config = dict(
    d_shared_expert=64,
    moe_layers=[2, 3, 4, 5, 6, 7, 8, 9, 10, 11, 12, 13],
    routed_scale=1.0,
    init_std_router=0.0062,
    n_kv_head=1,
    rope_fraction=1.0,
    qk_norm=False,
    lr_mult_down=0.7,
    warmup_steps=200,
    schedule='wsd',
    final_lr_fraction=0.1,
    doc_mask=True,
    dataset='wikipedia_en',
)
Below are experts of layer 11 (counted from 0) of a mixture-of-experts language model. Rows are named router (the router's row for the expert), gate (a neuron's input weights, with its number), up (a neuron's input weights, with its number) and show model dimensions 32-63. Each number is 128 + 24 x the weight over its row's rms, rounded and kept within 0 to 255. Numbers have three digits each.
Before each expert's rows: a language model's description of what the expert responds to; "gets" lists some tokens that make up at least twice as much of what it gets as of all text. This comes from a sample of Wikipedia text that the model never trained on. Tokens count by the router's weight.

# expert 40
Description: Digits, decimals and unit abbreviations in climate boxes, infobox statistics and sports results, such as °F, 8.7 mi, 11.72, 6–1.
gets: "0", "1", "5", "2", "10", "00"
router:147146139112137174127133056152164123134116152124129148141121138163128173140120142152129127158117
gate0:124178132095137155104098085114169112175140143162119119129112120147109174100159137128154109163114
up0:116121103171115112135118142166121129122144130084150101140173136122108119148096120136150141092145
gate1:153113145100129158142190066176116114130124171120119140146151101174144129145149118138171162127112
up1:125146111104153097124113106114123116153140157155115129114121115119157125115113136096145160125134
gate2:093140090119134110134106101128133120169128108130126141151130119167129136129114124168129110139158
up2:090104151156161083139146106094133141172094121098145160146117124183123136127144093168152123157140
gate3:173149116131134137105129118102144113127088124131172149094134131147149165134129149138071173123131
up3:160158096151085163097180081089121129125127143112124128092161120172166175130087170137143138109111
gate4:170188157119133154127078100138124121109101144137164129141145110098161124143096130146131104129126
up4:116099113149153127162134170122128098139150097138083157076152139167150147077114139130146091139125
gate5:141169107121109165103111117141133130127132106129157135108126085143119139133096119149150130122131
up5:145094139130150170110136120147190136115147129149116184155176150086113133105127114124159121134147
gate6:119159141197162141147132100091138122106100150157166152113136155165113145148159129164161130132118
up6:149179128077111125151160149088090112148171081106116128099100110112148141096088124135138110094124
gate7:145113105092136127143143111125139115157138103115098126114129120181114149118125128147184126113114
up7:076100088153122114136186149133142153157144127109156150113088114126101125139122139116159147123117
gate8:170119156137099137107106090111141143112168133127154151130116173110169153121119157187150123106136
up8:101129104105132112131142155127108139161130126146081167148151112145126117112120113085097137090134
gate9:148156117172127128163115075147180141154118099161125106088150116144151131126085140115138104098093
up9:162126120123155148122134135143134157110131102128108154161141156114098088166114157134112156108113
gate10:125189132092149127136125105110094142113112154170164123151097075123114138126100135141125115164104
up10:162110150136128084150128094127156115124135138117106137143146142113150143097157107136075111115130
gate11:109136119137116103107104135141164083113114145094130146132125119115131188085116139138180047105088
up11:138113107162136113166144107109120177114111105157127116128143109142118084147115110098099194117140
gate12:154138116119105149155085093132157140085102147134129093143110102135088149093118101152137142103102
up12:162148129118146164154151123101130120129101157098116140190105113142129150114122141133107138137152
gate13:101112126091153191132090109145136111115129140136149138161097145129116148136113134126108140122129
up13:148107154083115154103118127124122114123167106092107104132133122129153159120102135136126116159099
gate14:148129129082128145133122124162116148108140144154117156161117145135149158130124142075114115172074
up14:121143135121090121172105147150127114131105158096118141142127152080145088130140130153104134098072
gate15:137148132122131125100080119113149111170105138112126171150154106129111145085114167088121096182091
up15:135138082133100158108141121163156101097166101136143108154118132121126162103143124110133123157110
gate16:138183139155106113127183134155169105167109129140130158141133166148107131093138143151132109125115
up16:133052114120139124119157148171114116087151128109146124153117099129127123138126138115129147115116
gate17:137134104125130145123128123153196135123104159148153192135121136127121142126132126166116129155115
up17:161136108123098138095141137145108125159099130137085126069150146133096116135105103107122154082120
gate18:108148105140150151085128127121131102119096161163131149120115130122151134104170145145114134148173
up18:107114166144144097127117169109080113088113178154097126100117123114128062135130136077125117108147
gate19:091165149136121133086137095130104103148138123175158133144133137152138131110172144136113149153142
up19:148124172129156146131158137098149148143175100087113126111114081173127133141095140141138076101170
gate20:130118148120117134095118102119146124161077180122141189166143133081133100140137117174125167125101
up20:093112150175161101138119154151084144146115099143142089096145197146114122144098080126088118120150
gate21:126182151107115186066164097126127086142131115123100133129193111126124136118115145164107101116128
up21:085161095115150117149127107120117139127142132160132114096171143108113131132136107113143096200137
gate22:100147139101112180122117113151151095090160119111105145132139144155107143144120094114148128118138
up22:118154135098132126159139122138165160154076115099132152099102128155163164135134108158126098075117
gate23:116173127124115134098094088099124109170091151102147190137154147130155149179102130127148121144125
up23:115140119107138102172164161138106103104108129135152099176124085080154124111098104137111115111190
gate24:126142130116118123169148110168145112139143135136133146121173120148139136076141132152128143134112
up24:114117116112130074097125148107103109161134146164110135154126158097085144178116135128093119100132
gate25:095126144140104161114116078111125121144086103111109129122129102141118133151117085192110119118116
up25:129118120122159149144134124144135176139143150096143116103105087144140135127131128120173122137167
gate26:101118118110126131141126078119120160158154127114147118123132146158133143127094125117108131158105
up26:131116115113141093095144096117126155115114161105096128138128151153124164118115116127130151127102
gate27:135113070113140114099118069155102106180133117142112145120095126111129141130118144145156144111124
up27:107137194131143115159147135139127088103174098122120113161172134115157130123140084126143136125155
gate28:124136157162144161100150093118164141123128123122154147155108154153088170151092109134122105144139
up28:142155157095123121099153157155131187157154119133137149121134128105125138098136173120193111146158
gate29:145158113098102157127117101129110107150139098103184155121090147120113175157118126166127111152122
up29:097092071114150115113124109123132149130149169123103127141074138131131123121120110098177109131125
gate30:153166114107102121079143056105119115160105146130132142122129108157099197128111165113113110118115
up30:125140140126109092106136173105112122174163121120112132133093131109141140139151147140119094157167
gate31:110158136169133076133127105117155066144093082102146123146105120102162155118133127148125100121112
up31:084133105147122124146135128133149131136110113130085085117157119147114111144103134127160129102145

# expert 34
Description: Single capital letters or short consonant pieces beginning names or abbreviations, often after hyphens, such as Tri-City, Al-Walid, PlusLiga, L–W.
gets: " B", " V", "B", "b", " J", " R"
router:118078122114135157174135101127182113135092190144105144122119130136135130118091111170124092127116
gate0:137107126145139149128113102116091111108107090118128130126116112125151124151091097160189129141157
up0:096087148131164156073111134157136105101153147133143114146105098119120118135152108099082125161106
gate1:138129103146144126133122130155160105127125111123112153130110153131141141151121140103150131122127
up1:172167117144130154115100118134140120073107150147166145101150102131098134173119137158119116099114
gate2:139104133110135126157098123136171103141121108095135166107149141157113124109136122107119138140108
up2:152132124148136148139162158124188132158074164137111138074103174127133158120098130165156143102128
gate3:125115152116108138096152073138181119086139142135068151128109135128129123140095123124137083116102
up3:113129148132149148086138093127142118158163119161124156112139124118112129135113096128127134125109
gate4:113100154095137146146108131094140143101149126118075154137122128121095145120143083103136142142095
up4:119130165116174072146117136141111136084179116145097144127072125124112143139150096085155132158068
gate5:159091136148102099158147146139164149124130131149147130135097132156141106144107114151168083139082
up5:122146145123124162124120126125190118099113150140127138105123127111157097112102091157149059168076
gate6:118126123144111100137133113106147113159144133162089118107111149175108167132156116133157137158095
up6:110124162157138142100127168151109128101075137146155140115141141147101119164095152119100151125109
gate7:155130123102139099136122109122151168173084142138128135065099111134132115098095124146147103150110
up7:143103148133146118146150155103148103154119125119150118094118102104172165139135148139146148121109
gate8:108113117124143135123130135132146106161107079086134131144088132096119123137134121107170130149147
up8:168143147112149107074108113153144159086133140161101094105122111102150098122115118153144121152106
gate9:124087141078117117128097137192155128133156109124089099132087131130137152118091147113123105119133
up9:147160084134106159136161103133103123150101148132143117132094117124110121101104103123138125160123
gate10:103136102129118128128160095188135123152139167151119110155138074121157122138116114122135121134111
up10:111164108118134146101130108136133119119118162124154163097170136148125136097138110147163134190084
gate11:162140132140119098141106082131151121171098156173085124125091129134123179099094141127118127106122
up11:103158148131123119157181113131095109143138132131090130094097127125111110131158135180134108100128
gate12:175147165135131082122134127179129117124122138159106154127132157133161114096144141112158150117133
up12:080142152137096128158180107154143135101071133154103131143126111128159125127130102143126173152136
gate13:133139134090139089123098070144145146105136148119177129127110128154158134096116134081113124131084
up13:126100151163119159162086116113088102093121148142130146110100163168104108168131126165143183171147
gate14:183141138108109085154137095141112120129139159102130159122170148119151110108128126114149155130110
up14:145149100186151102113133160105137123173155111150182100142166128117104110121133137124171113141150
gate15:125121134160118111121140114190149137149159110164120095172122130117147158131120128114107116136109
up15:117112130164139095133153128115095097122135182156124126112121142130137167154099121153132141106098
gate16:124077163168157129117155131134165106157080158141115128134123120154124077176146104178118113152125
up16:116152121106086114115149099122158112156130105124181116154160101150123139080132176099137142129091
gate17:137107117132135137140118098156133113124149163117181115127117135134104135141111124125160140138127
up17:117115125078133110178117139181158156096166136141148158177116120125141137109127104158130130164155
gate18:158109125127146139125091111185120114106169144105116125142121157104148079114130158144120173167142
up18:148100119121105135160126170106101118147145143070151143086124109151134114153146137168146131133098
gate19:110095145179160111123114119136176124108173158105113133123130101109150121116071159160151119121076
up19:164170107149130088123134129095121121156101129114138139102096151157135127079131136110095114095113
gate20:144089148128115124154124104095142140140138148086094124134150127102137141107154127113163108090096
up20:137161118155113146123150153130128113145158103097152099147178104109120099127138147086210088128139
gate21:150108134088141142114127161117077143112070148153138124141117147143156140097099133188135141121143
up21:134088146170167144139070126125132129140091134133106128168147147125124136117128133120156121110112
gate22:147155106122110118136134104134121118205117112157165127166066126115136140126137147138126150187093
up22:159101108112116085115138147098153104068104118102168120110144115139123085108128177157156116127120
gate23:106156146147117141123126148112146152117110125103095134108127146123140128104114135154135143171127
up23:197124134100156116130136089139112160105098135157124088131104161154146171177121103147125117159141
gate24:126105133130176132080132116135116094091117139118103145121095100139153114117141092107154072152066
up24:105151052082111101122093158151112094150145124114126130109137139132132124086122144104150125121179
gate25:188109117151132108120156108163143131187117113127106168079139121130149123133133168174119151112130
up25:134134168076093136085114145113100149110142119155139108119150165126156145118145113118121094102117
gate26:094127209153076125125129105126160113123149103125120161141074108167133152174088093160126099192112
up26:185094086079121165066104116131152155142145138085166140064131153113125100152148152099125143168132
gate27:131092133107113123110084116145137101124110177115128182136117132130164139135108150119138161127128
up27:145092148113096114123135113138114109156171115119106165106203169145156091129121132110104130140118
gate28:135135145090136117096137096150168136121147127157115140122147094125147130157105110103111119139099
up28:122104119087106122151157124146157135110138122089101156143114111056142111132103160120129095128164
gate29:135176118150174091156107093158153162129113143130132120119102120132107145151124109117152125137102
up29:106134125123063131118138111118130134142096092167148098147161112126110129123117144122120147142137
gate30:087140119150105148095127144123131094138081134129138132086126175093155125124098122167105137118116
up30:116092135137118145111100150174110098145122106125154149168075145154152139140108152128135143123097
gate31:126161129130145155166122125132169113124158121138126117128068100154097134115106118091141158178131
up31:139118115144140146120122097130138150163069156142116160109135117136150121197110111135119150125137

# expert 41
Description: Digits, dashes and closing parentheses in table cells holding scores, statistics and dates, such as 0–1, 4–1, W 66–53.
gets: "0", ")", "1", "2", " —", "3"
router:130121117122114147140094092126159110124116148126093104130110134151096132125133183132153128162136
gate0:138093150156116138169121102132120118111106164090136139161123128086122121114105136128185143095158
up0:111155141151145150100114123132134121133118157126110160145135149148125109104108125105082106148138
gate1:145135093073167122116159087127095146154164137177102151156151140141136116116131115138135148166126
up1:175114174076129146150148118140107138153100112152153129117125158104149120153095133153113138143127
gate2:128135108163121121124108116127162093120112164153110168141134096121130163089168146102130145116133
up2:142093175137124141124093113130109115145158130083145087101092118119122133139115139108146170094153
gate3:085158129108143131123164127125118155152162129171161140141128146118125148127160170158142075105133
up3:135129142115133096163126112125119157097111123148175135129124171127181123132152133174141112097179
gate4:097117131092111121148090083103156127130140138146087104128093126101116160108159157122107145114137
up4:101147121136166106098124099115131175133151146176083122135112114114152111163124124112124101160128
gate5:130114091149126166139080112110088120151138141155138131168135164099097133097145126130156159152110
up5:132086131136150174180094111142107139124131130113089101102107132112143141130142168130149109151123
gate6:104128145126147080125159132168154143141149129179124147120125116130110139130096157122150149137128
up6:160137058122123199135121145115120148134162146061116128123135135126136129117138094113137134134114
gate7:134136165119130156127149127129138127103117194111100178114129115146108170120158162116145141113118
up7:141116101155113121090112082129138109146159128117152118156131137161143124063130118153130110110073
gate8:155121102116092086130118147141112163110141104105115149094092136154171105088115140136106123116099
up8:135144136122116112166121175080150130122105112078159133101119129096099135132098106130140142139130
gate9:108119163107131163090090114119128120161130141100116170114081110158079146113148145138101108145133
up9:132133086130097158125168148179175165124135134165162164150144154127145162124080093132093145142083
gate10:120152103132105130115075107139143139129106127141157088113173080124121110140118182103156137162134
up10:135149054144096126167136158107143131105085151126137088159169138114153128102148140118127118137140
gate11:129132139103150143128155062108154143125127101140078143107123107127102143121077182099139138169130
up11:134068124121127148160097125154199170139128128133143118113108088146128151113132096126130153143101
gate12:122091098126160151134112118097124130144113129129167145124138161075110158182101080156099102124168
up12:119122164108116119140069133082134136086108146118111143133117122152106146148143140127166090112104
gate13:102182118132122119155143104099143097112128139142114161128089125143107113130106143135119086105170
up13:096097127080093108108125152162160120113108150116136110128092113136129114134128135121126157116133
gate14:162179147113076115133130116113149087113120136107122188146137127139159170153121139143105136107150
up14:095148133104183141123137103149121110093114144156120091129107126198161116125135125108137116111115
gate15:135119098130122097167110137092143107122101119169086168158088126114100129095118108111167109115164
up15:140076092154168103150120122144133148098111111137130120113180160147134118126115104126096123096108
gate16:158147125130091113120147096159120139185147104126138165123147137111154132126138146122153103129149
up16:129142120115082115109145095127128126153115111112123100120131127143155138103104148137115117083136
gate17:070117131145110136143130123143151094150131144161096150131122115161156142177101121127086114114163
up17:097151150146110101120077123135111179106172124160139130127119114090134119137115107141111051154113
gate18:084128108123096135142197108133145129162116169164128142165149099120095124123127116170145153123108
up18:124119165089099155116100170101101138116105146114076103124129154169139163140149124104104166086121
gate19:114158151131088128149129139153120131107106149130139133158142156112100165105120136149122142146081
up19:124084121092134125183083146135131122121110124139134137082156164103129110141092145170142147091129
gate20:152122139072129131110119136137176133118105183140116126120121120132138140161107116123091118205218
up20:131163094132116145114148155127124162115136089172132116160149133133079116105134112084135156122170
gate21:121146116127090103105099124121148107137172110177134150155074125128113119112115112183109082148109
up21:111144095147144145149128137181153124127180150111181082104129131148147131123146117134117120114122
gate22:147165099123146162111105153103145132134156122140124172176143112194105167104115118133123112106141
up22:143134173112125148134100101104127107117114147109110129145119101128104139133132143108137104106111
gate23:164122129139138126123117132132184142101139115148135119109109143099106151103098146101118056116133
up23:166171146088136136148113133127114156124094147137127154114150135145176155134142125171178102130112
gate24:164124097122127115102145092160132143148139152162185157097140137122139116104100154112110149192131
up24:107149124110128081150133148086120139124180132112170136137160099162150147093125125140143116102067
gate25:123148122121126140115135131116148135141130130098144147088085123078090142146106112114083146146131
up25:123099076105135117158112199157139141124167137113133129170108117167125138107112153128135093157070
gate26:131135132080125104079141082134161093130075119166153142156106103122146114117124140137093138138145
up26:118105118089143142138102103189152101142145074111099148137137129152122175128148091107121093115154
gate27:133076110106131132176142120119128151134112125093158153104160120141124127119152145130150140109116
up27:139140146111084130124114099155111099125112095172132068132133151118154101139155099150123124154123
gate28:109112115141159123109100106148159153093136142100092104122112130173077175119084144107152173158162
up28:184117170126125155125129111179131123102107077155151107113138130167120130156105119105139136118084
gate29:091118142144145179141100106139187159115154155146128149128130101126158138078115125132108174150125
up29:117151122134127179137135106125151156118152173145172109133138153090160105112116098158144171159115
gate30:136155128130152131104122133128115121134104117208097149111174091096138106099147131130152116158161
up30:105124121157145125149208135180124143127146133096139095127086170131090128143125109110134168103134
gate31:171117124086107167097143097102150137145168122144129147106141176107124157136147151159125175146124
up31:179107116119135128135102116100124135123113152150140119136148132118113108127156126134178107124122

# expert 30
Description: Single digits and number pieces inside scores, ranges and measurements, like 6–3, 78–76, 4–5 lb, plus degree words like very, quite.
gets: "0", "6", "5", "1", "4", "2"
router:153132107111128107121143104135166135118107151168124164149102136134142151126113152149108091169147
gate0:181134123124104096162104116088156105116083138090116146132110114122109126146102113135157080124163
up0:103145127128140139101096152149144120107123144119143110123098113116153158130113168131123113103095
gate1:139167126150123082149129096144144121103113148144150145113087096169100124103106118146114129105144
up1:127113097155113110093166126121127124093155109160110130109084123145128153105086140147126100105114
gate2:111131145101115130112155061160120151165106129154117119173128101121144139134146063115152090150120
up2:138098133144128110154124168109161125142087128166170102106130139098102115129160146156089184126131
gate3:102119091144153115139132072113142107127158159137174102123077117133121147130084097110155124116077
up3:101119152120128136129136158138089140130133140110102126167190133146137137124141107113082183093144
gate4:176147146150128095116124131121104144121112127136089097123128067119129127124136106112117128105148
up4:131117092120117114086133157142118126095099126103156092133091127138129114122122158154154107069128
gate5:133119099133110156089118090107154172160082118158151131109096114150106145182136089125106133146159
up5:167188094123162112108194124111135152142133129145135149141148080134145156142170120139153136134103
gate6:161117121144099151143122111129122101126133123117101103117123133119120119127093141122181119113146
up6:090095106154164136127152092149136095091156121126111142079115168120116136140142160111122146126124
gate7:086169124174117093143134106117142116149146135138145160107050149125143106142094149159100121137141
up7:135103135142082102128114135087130144086134097155167087128123133137111117125100107126112143087114
gate8:125140137129134086171135142155165102094097103152114156128139142089110127104133145195126140159144
up8:177152161147142130104125103084121139166103174101146078127117099154121128142117089080143093129080
gate9:114128163127159151155136095114140067132107102164105093110167153141128106158136144134148189169093
up9:107148146141149125104146101149111161126128107101142130101151121115137071121136098130130136079164
gate10:130175148149122096171125155076132114134108135121123144106092122115133129091131154132114151103175
up10:126128137126124096119115126138133121121121125141071077153146114163103121139081100125080112145130
gate11:101117144118132184128100124158123104151124156121146147144106169109104091114157124169129114169184
up11:095144131191111103108125132098141135115142106152149132128146102102097159137118156110119121109162
gate12:108113127130162122160136172142144119116141124131142152130142134072114126112149117126159137108123
up12:158110105128139116143158135145147129103147126140139157166169125136150123127138109135137141160116
gate13:184112151132167121094130061145144113117123138133087132163096131127099109105128118108145101128135
up13:094105115109090113146094123141118103152108130118142168162148135112083173103139142150079162129111
gate14:113126142121118108106139107100117118147119115131147119095131103144125114184114133143159125129157
up14:098100130109146159125123148143083153102134089131122118107154148108133132099181125118153104159113
gate15:143157089140143172129121160120178106138125135113134152127084143104100137125120135138141068134125
up15:115126141132120109160132105136102168135165128209072109103148116158118091139135121095089173133109
gate16:120111101171129136116149137162082119149153075156163088140115114108120147097119109100169108099175
up16:131122115120165134097129144142146171115118128146120137111118186125141121140149106136100127170159
gate17:169122095121119120108150092118078084104128150138128179105069100117124146130097148151121105141105
up17:162122108149140145131140109134103115122124121102124107136163144086126119132169100128222144097073
gate18:105150116114145098155083147080173081138083135133117137099166158129136116094127168117127103158121
up18:136128101137159119135073130126129109118088105139163160121125111120142119098084160129093131140125
gate19:115116115137146141131101088049169129124125145161120145142152102105111133143120123158117158153142
up19:169122127143105133127138123154120168151118140103124137171164112140155102104119144119155088128125
gate20:107138152173108125120145106128109109147110127138088173100098142132135143145078115156075143137128
up20:140119150107121143117156144176121096118173119103124108139115049124138176082097120134149096123086
gate21:122106104100144108134169125161125145123132114125106146130097155139139099139098168141101163139161
up21:128161127114162103097139124122130129162106152161091137133099117142140096130125135126129107145106
gate22:186165109118101120120134053131130088123094108114142142134118110133156153135091098140118057150154
up22:118093141178148103147146143109137127107081149148165129138114071134120095133107153100162113129153
gate23:118132137117114139108111110166156100117137130151123152139089098139159123106156112138163076082082
up23:157138127141146115120113106132120129082093097077119154128165181137103131110170160115101152146151
gate24:117119106146099152166097146114160142152154130113121135127134161147109112135141151160104135157134
up24:154177143171136091178132104120104148103123130121143135104116120097159138088074137134066168147126
gate25:118098138116096140115099113178139122108095175158139146153114152143136104140143076130130096176147
up25:128131143139123102113186155080143109155127116103108120114156085115149104133147110109122170087109
gate26:148118115118135135113136043159120127107126147128076134145129132101164123161161151141087128109173
up26:137129130106125085105138088137139104102138108145141161121126078116136116128154146131093129127127
gate27:119101144122108116138111113164124058119133140115116144121112158138145150089108090138172044145115
up27:100159097153133141163122160133105140118106134152115130113175134165087097136128158117098183101102
gate28:129117113085142158108088122119146119137093116130082160141131111120120128161106137140135136145159
up28:141117163153155129138099141121156139147072138084124089077138133128135147140123089145114139163133
gate29:109123091110151166146135110120172139164154142125120147153159105124133135145129117156150090181081
up29:154138169129157112163131115132122114111109128093089087122139133150134144179104098121114169153137
gate30:087103098134130139125158140125102116094154155128116151117104148107129142102180151134127122136154
up30:100071101140130123124143120138109125140127135129148125120090122100153124093142122133115115134145
gate31:135132123125094097142110122156118129120129105172091167104126139184118087099162132174144105109106
up31:142112097139180099149141134099137127126105104140143169126081115114121115119131069096098102125187

# expert 38
Description: Opening pieces of personal, place and foreign names or words, after commas or pipes, such as Mas(sey), Laur(en), Mus(cogee), mos(que).
gets: " B", " M", " p", " Mar", " Ch", " Br"
router:126118108095148141157109064126148120122130143184089143118118194161153138087115154160143121141131
gate0:115120146086134096141107131116127097096149129127102113149133173117122133142098151156129131133104
up0:198116106150124120116139168085099104108140085152135143164142142125117130164137127113115094120092
gate1:123143160132134111173143114130145119125145123076160113143116118120116137123130148171160123143122
up1:100115134147127107127137120101137141125162155102147100112134122070096109088088111155087119133156
gate2:124082146119120126142132165110152130130124114090134118117167109109121100110099161161143138130069
up2:154132148142134120105130109084127127142104086116124137124125107167180118086137159119158115067107
gate3:162106104103083134138128121124179133102146154114107173114134089107168112158101173126157101127149
up3:102113154142139102116106110118140165115109132150126112131126126133122118139155104135085141163120
gate4:147073154162118102126136122126121103148125141139123109125125121115130172131121139136124111123140
up4:104143115143107125123108105126095104141134165163112134150119167117177141171131109076120071101109
gate5:127110109154150132103130101088090103128139109139167106146160143136127117143113149120163100119110
up5:147094137167121136132132121125128103111150141143089084091117097051150109123128132132147149153128
gate6:171105122134112138166108109140143146124092162113157165147150156119154131121132162164112157149117
up6:121128124161145156102090131135107156077121153107142155123149158094123129108157175154104144082121
gate7:128128102130123118102094115140146148106161137177117113119113134143130110151135128123120114186144
up7:093121116161103111159147170099117148138147158104146125127160092128123157138150152155123140096105
gate8:117120142121115138129105124135164119114149171137140123110154150126131113106117121166167147145131
up8:132152132108136108133121106159138054118179116106115145106146105122133149152116155129186132202105
gate9:112176129067095110120120108156177146110148138097158131096152121138144117120098141124127123163085
up9:126153139125111133113099150109172164120124078113129140112065167154145138126148157182143101094144
gate10:173115139144146108082170141141115108096135112137158124165124122148142154128132155105165142145139
up10:135139144131102129117137111088119182132142138165092116098111164162149134097107129114083116153102
gate11:143139126127110143147146130145116122088133185178152107153149119159127123103119155125114116150137
up11:118133169105115133115113118084114154106112139141113129125141119083120133148129103099070106158107
gate12:149133134112119128108129135101157106113119117109176127082108168127085089106108148129105115168130
up12:092104131167124121119166130171094141128090151117127117106130100106196114125137160122110117133106
gate13:185128141146109112147163119135168132122147117143106135108114122156148097139089140144145134134161
up13:168125119091134122120131095115127159131121140113166162169159144135133104150145168099121153108159
gate14:141117142115121145118137122097101158127131136157126102172130140107164134144129178139115139125141
up14:149131142113138172112090155149120080131127135158123175141123143111130148150154123091097154146082
gate15:160146158093086116152117110160107135144167111101080117131150127133134184109085113117134125116130
up15:125112123111154128180110139132169117091140089103109108120104128092093137149146076163107144108107
gate16:114102129145091098121132144192144106139118161104117133137111137142157138132086145138146115097119
up16:156130116118106154112138133131144132189116139131080119179096138137156115151096121081150095119116
gate17:116128140087103084144187108120130135105162159140168127134112136131126129106111188149098069140122
up17:103147126111103113122113154134172120147157123102142123103119156098128132084146130149139125172114
gate18:155099114137146145102139106100116081102126144140145099133155135114151130118083128114125133165105
up18:139132113134190058137143118110148109108160122122126086145120127112141113093100110131128136094080
gate19:132140147123099111103161105126161161121126114116163131148175141137119158079139177140108098153102
up19:104189159099091133096141124174109137147045109148104165135129144159138108154090116169100103150133
gate20:130135122091122122103135140131137121111138100166091142128104169143107117066122130153114179152063
up20:128097114122143137127097100154138118143110138158146168142121151129062162141129140107120115135131
gate21:135156117139127102131091104153093142143133122131194134137110147098108134106121120153129123150130
up21:085151155148132111100090139099109114174092139116143108144166082130103150105128123145122158139137
gate22:128123123155165089088157143135106124106140119150169138126120116103109137125096167124124148140095
up22:091126139098118133119117119132145127125123136115112089169090158124100125126153095135108124119115
gate23:161108121172141117134114082154169124119128141100149112092170128130110137111104144114148104117114
up23:154106145131125163141061163114143122138131156138141135150145113110148152186112113123110140097162
gate24:134125109143144143158114116141180095134144152183115164126115128062096127146110125183128112168151
up24:129126139119164155105097125181192106134116151120096128101109124148163116166127124150171127107166
gate25:122066171097144126159107129123126123148141138146124164160121144141097143115169157107110153135128
up25:108153152117126121142111114128115088116143161117119153177134180138118105111161151085134139143097
gate26:107148148155120130098122082153174122151108134161120156089098118118137153086146140110136130125098
up26:129153144132126150123147120134127128091143111180144153127125136117094118142109135127123159159112
gate27:102117116095160134103157124122127153114186136153123140127120135104126138120092144160106135156103
up27:111133125139103166099120110171108118123158117154133125148088160105100102119129149135100114099140
gate28:140120135125114083112150083138119153151119121143132141101106139167156132109139179161204121141145
up28:085159118094102099142143091153111127120135083136133136116100128145108131144090146143147131120115
gate29:125156153139164104120105103130109089139155097123146145091107100119206147177142115149165103147111
up29:067119146069116122128159129120136127105126141114146133126151134144155085177083150122120103147140
gate30:152119107150119080131054122108148163140185133108151169134082118101113109136126159179125138146148
up30:124098165130143164103158138148121121098127125126084125088152108146132139130165121116132129133126
gate31:124101099118115085138113128114132119138133210125142105115167099128135148137104147097162101122121
up31:152141153130137141103150104158101132112134114137099164156083155150128113162162154135116165098135